config.toml
num_hidden_layers = 11
hidden_size = 128
n_experts = 32
experts_per_token = 1
d_expert = 384
d_shared_expert = 0
hidden_act = "squared_relu"
moe_layers = [0, 1, 2, 3, 4, 5, 6, 7, 8, 9, 10]
router_score = "sigmoid"
normalize_top_k = false
routed_scale = 1.0
balance_loss = 0.00823
balance_bias = false
init_std_router = 0.0197
lr_router = 0.000392
vocab_size = 8192
norm = "rmsnorm"
norm_eps = 1e-05
tie_word_embeddings = "early"
optimizer = "muon_variant"
learning_rate = 0.00757
batch_tokens = [32768, 65536, 98304]
max_seq_len = 512
train_tokens = 665700000
max_steps = 11181
dataset = "wikipedia_en"
Below are experts of layer 2 (counted from 0) of a mixture-of-experts language model. Rows are named router (the router's row for the expert) and show model dimensions 0-127. Each number is 128 + 32 x the weight over its row's rms, rounded and kept within 0 to 255. Numbers have three digits each.
After each expert's rows: a language model's description of what the expert responds to. This comes from a sample of Wikipedia text that the model never trained on.

# expert 10
router:065082102109153050118103127140077113114067105100118165130132109162105118086105106101091098151111102135134176117135116105107130154170150103140118117107123136198150077136129162117101153162175136059137083158135111118163100117109083088157081133084186157139094162114115215113169131091049124103071116158094164101133145110162082107168181179125165137145161122113133111119153092132170098098069
Time expressions. Nouns and words for time periods and dates after the or in, such as year, century, over the years, first.

# expert 0
router:071068125108147099141085114146047130120103144099171085102149154156131156134110100007145081158125139161180176110134127104137115194147185172156089137098142149152147096167141122105103116122185178038101120120123135155094124109095127135156115172057155168136115145116098154116108132104068136100117096141119172189122098136156153131150167155119097140116136114069182113144126126137169142112116
Institutional common nouns. Nouns for organizations, politics and society after "the", "a" or "his", such as government, company, member, politician, administration.

# expert 31
router:056127093075112132127072145106091126142134142143121149055142121165128122120065085114103125155144118151209148148107090103155082107179123134131161103100142177159104108163102121129079141129143192082154114142145151134137159133090086107151107137116134193193132124116080210156147152056125203145112108154115119139129113103160105127149194164045095129094107128125137107175144102143164138145081
Table cells and numbers. Pipe separators and space-led numbers in wiki tables of league standings, election results and scores, such as | 5 |, 0, 41.

# expert 23
router:084094111113091103140086119135060147125128187096121144076112131161152155112050112076153075162118127156181161155102119126116108154133109156128142060081141171157100062123084135109067101133161113142122134134152144131098134165093134071131111163131130181160114168135069161129118134092081161138071129124117167140111138138136097127149197177034127150128108083163176139157135156139102079116068
Capitalized name beginnings. First capitalized fragment of a split proper name, e.g. Pi in Pioneros, Bu in Buchanan, Har in Harrier, plus obi in autobiography.

# expert 1
router:054094099062110105104068122089041118132142215157090162092171120170183135130112135116166105130133123157172140186120144101129111136139139145139098125130126125193127102139100125111124113130147191142139107190171152155136136180081135099174100137093152161135126171103115151171107143076145145144059094156131165182160162121170086151124143180077139122109144082142120142193127105156119107150086
Latin word endings. Final suffix pieces of Latinate and foreign names, especially taxonomic and personal ones, such as -us, -idae, -ensis, -ius.

# expert 5
router:091116058109120060163054098130108096114109134153095138112107113163163109136091123120118076143129127128181172160094110120099121144116161200109155142141115156160133102133117149108109110132207163121110118175183144129095137124058115105135120179085147197121122151147107155130107158032118146164061161151086163146156111121187091170126123114130123142116089094112174136185145099136118119143042
Sentence and line ends. Sentence-final periods, paragraph breaks and clause-linking while, however, although, plus periods inside URLs, decimals and abbreviations like e.g.

# expert 22
router:079125044100153064125110116121106118094103153135132137104122122128139104176098141107125073140111080136132173172080095120098122156108155174144147083145124127135127111164057147092079120155196157115102086172154133112104151138106131132124096146088142210186142161140131201183086157123078117151086108164065118174147135128198062126104164143116136125108111096131128160156132079127150131149060
Infobox line breaks. Line breaks and dash bullets that start new infobox fields or table rows, such as before Occupation:, Spouse:, or a new row.

# expert 9
router:135060104101118134149066122129043160089092137111098111084124136143170137101101087150125111136092060156216150091154159139163105144127143144186148115064153127168103100106089132118147105167163123129140103185169159094092122092077105073132108167108126144149118134126087154135146118115090168133133107117134110114140152177147154110122122212085103111039122146143190120163113147188128105157097
Short mid-word syllables. Short syllable pieces inside words, often after prefixes like ab-, un-, pro-, such as abnormally, misdemeanor, constructing, livestock.

# expert 30
router:075070130072109122120082140115094092110129167128147112076103091185179127113082122094155076134099108159206177157139146101079142098157138154164153092120091160128147108124089150087104104113163167133115100146135114082081161131088111113106136168119164191122171173093081151141128142118120148108064131119072195202117117098166084131098152167100148118087102101163167116165167172131139129161106
Possessives and determiners. Possessive apostrophes and possessive determiners or articles such as his, their, her, its, the, as in Marvel's and children's.

# expert 18
router:068089103100167091115046107126093142116110135151129104115114115182143172165113120097112102151119111172171164142109120120132081122165128178153161057134152162182123069101082165112085110143158159084132113106120115092140122127087111083141092189114191190119117133107099147173134142088061188164111102160097144135122116097170103128162162194121124150107099107102121142178109136202152116127072
Numbers in dates, stats. Two-digit number pieces in years, ages, scores and table values, such as 19 in 1969, aged, 95, under-16.

# expert 2
router:102082091135100132138048136116098137120118134120132101087107113160171117127092132110154067111131122142178173160110110095099091165134109153141159132123144187164088149122091157083074086099185156055120092138163155135082156147099120091150122170110113142141124156146062182146111171059109171153067088115118134149111130116178094129147176184082145140123120053157151137180112157129142074122073
Coordinators and articles. The words and, the, or, plus nor, but, except and ampersands, often joining paired names such as Trinidad and Tobago or Capital and largest.

# expert 29
router:063056116119141114110101099195083065132130108067107168097130157153136142146108092063055102167126122144183170097100145136077124144154129157129163075102198160164124119166107124092127125161151167078144127133131110107122173119080091111165094169123150154141115142150113118117111151142081142084084090147072147188152129139135081122100196141077072181115114112157154132129132109124157088160147
Action verbs and particles. Narrative verbs and their particles or objects, such as won, moved, joined, keep, ran away, him, up, in plot and biography text.

# expert 21
router:091096153132108086083064134124103128139114135105116122102100058197108097148142116138072128137154110163172138128085142062099092160146095142148140142156150146158093056149083137114110105114178115132096128140213126120118170171063131114141113130108127151146141165129061125126126159107037167118124104151107154139093096095155113147200117146060137115156116107167189156140154167163180073140138
Word-ending suffix pieces. Final pieces of words, especially past-tense and participle endings like -d, -ed, -ing, -ted, -able, as in Routledge, could.

# expert 28
router:127132155064119112104105135184086129111098156107134121053094110168139107134091130128134125148126100135185144152127139068128102172164102131185110116100111113198120096095115118107037117154154144119145099121194132111121127124116095087126132149131134150139135119100045188191073172134051166151114118139068171128167179149188117181170137129105140100136160117150178087174140164167124121114105
Foreign word fragments. Short letter pieces inside foreign or unusual words, song titles and names, often just after a capital, such as t(u), V(a)quero, Th(ing).

# expert 15
router:083116061107170130106065109120111091101107155152109150102110110172108166133114112139127099156141105166108142141117120104147127139136122125121147109104138131126107101190093167084100072146129171099111123213144137119117163171137142133109118168119111170186125139137100114165153169027082152133110135118082106151138132137182082167102225121044141118095089090124156160204079113133154096135088
Field-label colons, separators. Colons after infobox or taxobox labels like Kingdom:, Born:, Head coach:, plus table pipes, commas and semicolons in lists.

# expert 25
router:103074057126128114166084147140089120128125186145137100085127095186133159162100111096133133151139110146182146169092111099128148128129135154119137077099123139182091127115091137116072114146134161077162123174185117089123165156074088151156111106111130195165163149100129209134114141081102163177066091139104125129114139119192097119102199129112121119060105082134124153174160133185162139155090
Measurements and coordinates. Unit symbols, parentheses before converted units, decimal points and digits in measurements and coordinates, such as °, ′, ft, km, (13 ft).

# expert 27
router:106071092154142080156093148152048087122107194100139104112119155128158125119090086049122130149122122147165186165086116112125099186143129139123106143102157132122116134123130140089118104127114152056109118118161183100106134118083079133132049175112151145132160182103114211124113108130074135184082137081128130153129121167156096135161161209094081176117101077154157115119116091143131101134112
Word-initial fragments. First pieces of lowercase words after articles or prepositions, such as qu-, pre-, rec-, formal in formally, j in jersey.

# expert 7
router:041083138124135092151111132124111141116119194145094164095156140148125122147099089108154124173144132128158159183135093110106132129149143148134122096087136127206088086118098150109081144112212131112096124124151166143087120111128128072088108176128174158114085146159031150214142146116090165169115141167082118129100136155185063123119159178122122150079057119144171143155132137123125104142114
Capital initial letters. Capitalized first letters or opening pieces of names and abbreviations, often after a line break, quote or hyphen, such as D(aniel), du(P)ont, Sub-(S)aharan.

# expert 20
router:121039143117131107132069104164048107102114148142139091081119135188130086115085134093150044129103128113202137152135117083112133152137181128108132082097100147187066095155139186125086126113172159096141120127156121109113158159107097124146079145081137156116099164102089197164111119099119152197090120163096133159138106113173098141147181126076150182137116125145146134153118107167150161098112
Demographic and table terms. Census and statistics words like household, population, %, plus +/− and slash in sports tables, and family nouns like wife, children.

# expert 3
router:058066090130115087109125161150080124109083128121109166059118132172117091101073110087115128188104127154155165126074103140090115146101103122164108105084118156144079102168064160116105103154152145109125088156161138136121170152086084110080091133103160162191159174163102173128109127103063148166124147105107121195097118124142129107162172129079164127144085096172154128188100120143130073098102
Capitalized label openers. Capitalized words opening infobox field labels, titles or award names, such as Years (active), No., Binomial, Best, Un-, Pre-.

# expert 8
router:119113112119137084137056098121075107123131158145116150125135111136138149108082084085096063155123126169183136131128137114119127179136134142087133105124118124152135144127097168117125145189191175064154111133178139097126163152082105130114102164145136148151144144166094239169108176140097143126128134185088137186159173130153071133131155180101142127117106080136137106184156130113132063100030
Subjects, auxiliaries, adverbs. Forms of be and have, modals, not and also, subject pronouns he, she, it, and sentence adverbs like Originally, right after the subject.

# expert 14
router:090097117124127092102057098136091071124116121146126159133125096182161124116069153111181077123148121155161148168111126138113120170114157115156120089126149148168096111135066119079099129117126180045167098166143163137095148180077157113150124150085122168125167157098076141136148163042116141132138133090121163163100135107181085168123138153061167144154122049144161108169129134147159085169096
Prepositions. Prepositions of, in, for, from, at, to, especially of in institution and title names like Library of Congress or House of Commons.

# expert 16
router:142055120130044110110076124173045154157123176126134160106151114146100161120103152117137116199144112156177149163107127106133062126105131138130115102103149121110108054117089117139104107143187133144104110140188185165130202112090127124150109142122148172137092194105071124182152098121050134133111133097088115099087141086135124120102149176091156134123140109133147137152127132198152069132092
Mid-word syllables. Middle syllable pieces inside longer English and Romance words and names, such as Cov(era)ge, Hol(oca)ust, protot(yp)e, Empre(sa)s.

# expert 24
router:057114094100145094117102103123108099112099157150128142089114121141136118120107158142119093180118067170211167169124114126098102162132106157120151076111111146153134077158109153116083122159189157093136122155143137094127133117057121101139078183095128207178121141100038162141075126083111133153111096157083126133159117120171079130143169165084159145129094068141159148163156098159166106105076
Table pipes, cell starts. Pipe characters starting or separating table rows and cells, plus some infobox labels like Succeeded, Scientific, Domain, Animalia.

# expert 11
router:082080133125138094097094122094055159163108149071135139072160139120158166131079081117091147161149120106182166155129167115140058175112099113122155072139139169117153101115095113095125103127091183141070118092163094141140128105030154112122119158106200180131120108133044120136093143105087130166119146104101141156121124102172132150169151199118091148076138124165169113122110146169134102138128
Mid-word consonant clusters. Word-internal pieces with doubled consonants or clusters such as gg, ll, ss, ign, inside common words and names, e.g. rugged, sovereign, Powell.

# expert 6
router:057120070084143106148056122119047102100084139163159169118120132147169129141101153118116080116139108167200152188128116104099144153135099184116161082122117130178094144113130121114087123171170184127140111168146103078097167149066110105153090171094156165136153148137099169186086147100131177117074117174096126145175142168186107129093153123120109159107114097115122154165165128169170109118114
Closing brackets, quotes. Closing parentheses, brackets, braces and quotes ending dates or numbers in infoboxes and tables, plus medalist, commas and semicolons.

# expert 19
router:110083092147074125079093110144096146134132168106150112063142071167120155133124132103074089138164097160154152187130146089138098134113121153134149103155109148190124103124092131080111144080165128122074116171134131133066149152118076110169133153150188170149127117137065117180116122116071178092081087140125171157164117132169102152190159117074111104099114100140181128200106156177107108180095
Slavic, Hungarian, Asian names. Letter pieces and accented characters inside Slavic, Hungarian, Turkic, Arabic and Japanese names, such as Jó(z)sef, Łukas(z), Magome(do)v, Suf(yan).

# expert 17
router:057107140058092100116044089112039151129136122102152162084172140177157130122128101094175102146159133167193145137129130112139122133135162149169151122126132159136120083149067138121144102121188186106138117172139137187102146181079142116141099122087147179147098137093105140195116143073121145117143081104127167184123104097198168121159132149088123129091124090117143094151118167166160106119098
Word-final suffixes. Final suffix pieces finishing nouns and adjectives, such as plural s, ants, ies, ment, ation, ary, e.g. Veterans, obligations, honorary.

# expert 4
router:096102116133121095113104125131077068101094128145134144101144108112171130095079128098116065141123120163218140163147159105150126134129130129172112100126129115106115106109072181106106141166115159065108076170130146136109166137117125098153123196112103155138131139123107205152154171133066184151093110123067170226135119135176122114144156179079094115139118050119137139158112087137137086145063
Articles and prepositions. Articles and linking prepositions after a verb or comma that lead into a noun phrase, such as a, an, with, by, as, including.

# expert 26
router:000015150129157102106084127140092140157116152130118126087107137138126147135084140049117098131165112141144161134108109108133099113163135176166099104106125168163059128143100145119075095130130159129113133132127107123132153116123130115168139144104169192146085161129112153143119121049076112103109157173123109124095124114127115131112160107048144203125118105182186134138125101135154109123076
Place and institution names. Later words of multiword geographic or institutional names such as United States, New York, Kansas City, Tampa Bay and Detroit Lions.

# expert 13
router:046112110091154107116046147134106126128128114133090163116115138189122137157134086096148070103162098153203146199087112117158129136179195159139158111102141165142126094184144156132112127161153160078125041164136135127073154140057163106110093182083121163140122149122139158180106146115122141116135112102069113151161140143171074129086130182078138124146100124127133137157172120152163137131093
Section heading markup. Equals signs and words inside wiki section headings, such as Career, Personal life, History, See also, Critical reception.

# expert 12
router:101038111142115074086098114095099136087086210122166151105132119143158149154086164074137117129152093141190167199122128092100119160144107142120156139127111160165083121157122132104087099106179165119119087126155143129120152195085108120117089150136175182138142119090108138127133131071099154139053089153116144199117119125226095139118156143109164160111119107143166143167161154145126091160109
Hyphens and math symbols. Hyphens, dashes, carets, underscores and braces in compounds, LaTeX and tables, such as Blu-ray, Spider-Man, km^{2}, W_{r}, Roman numerals.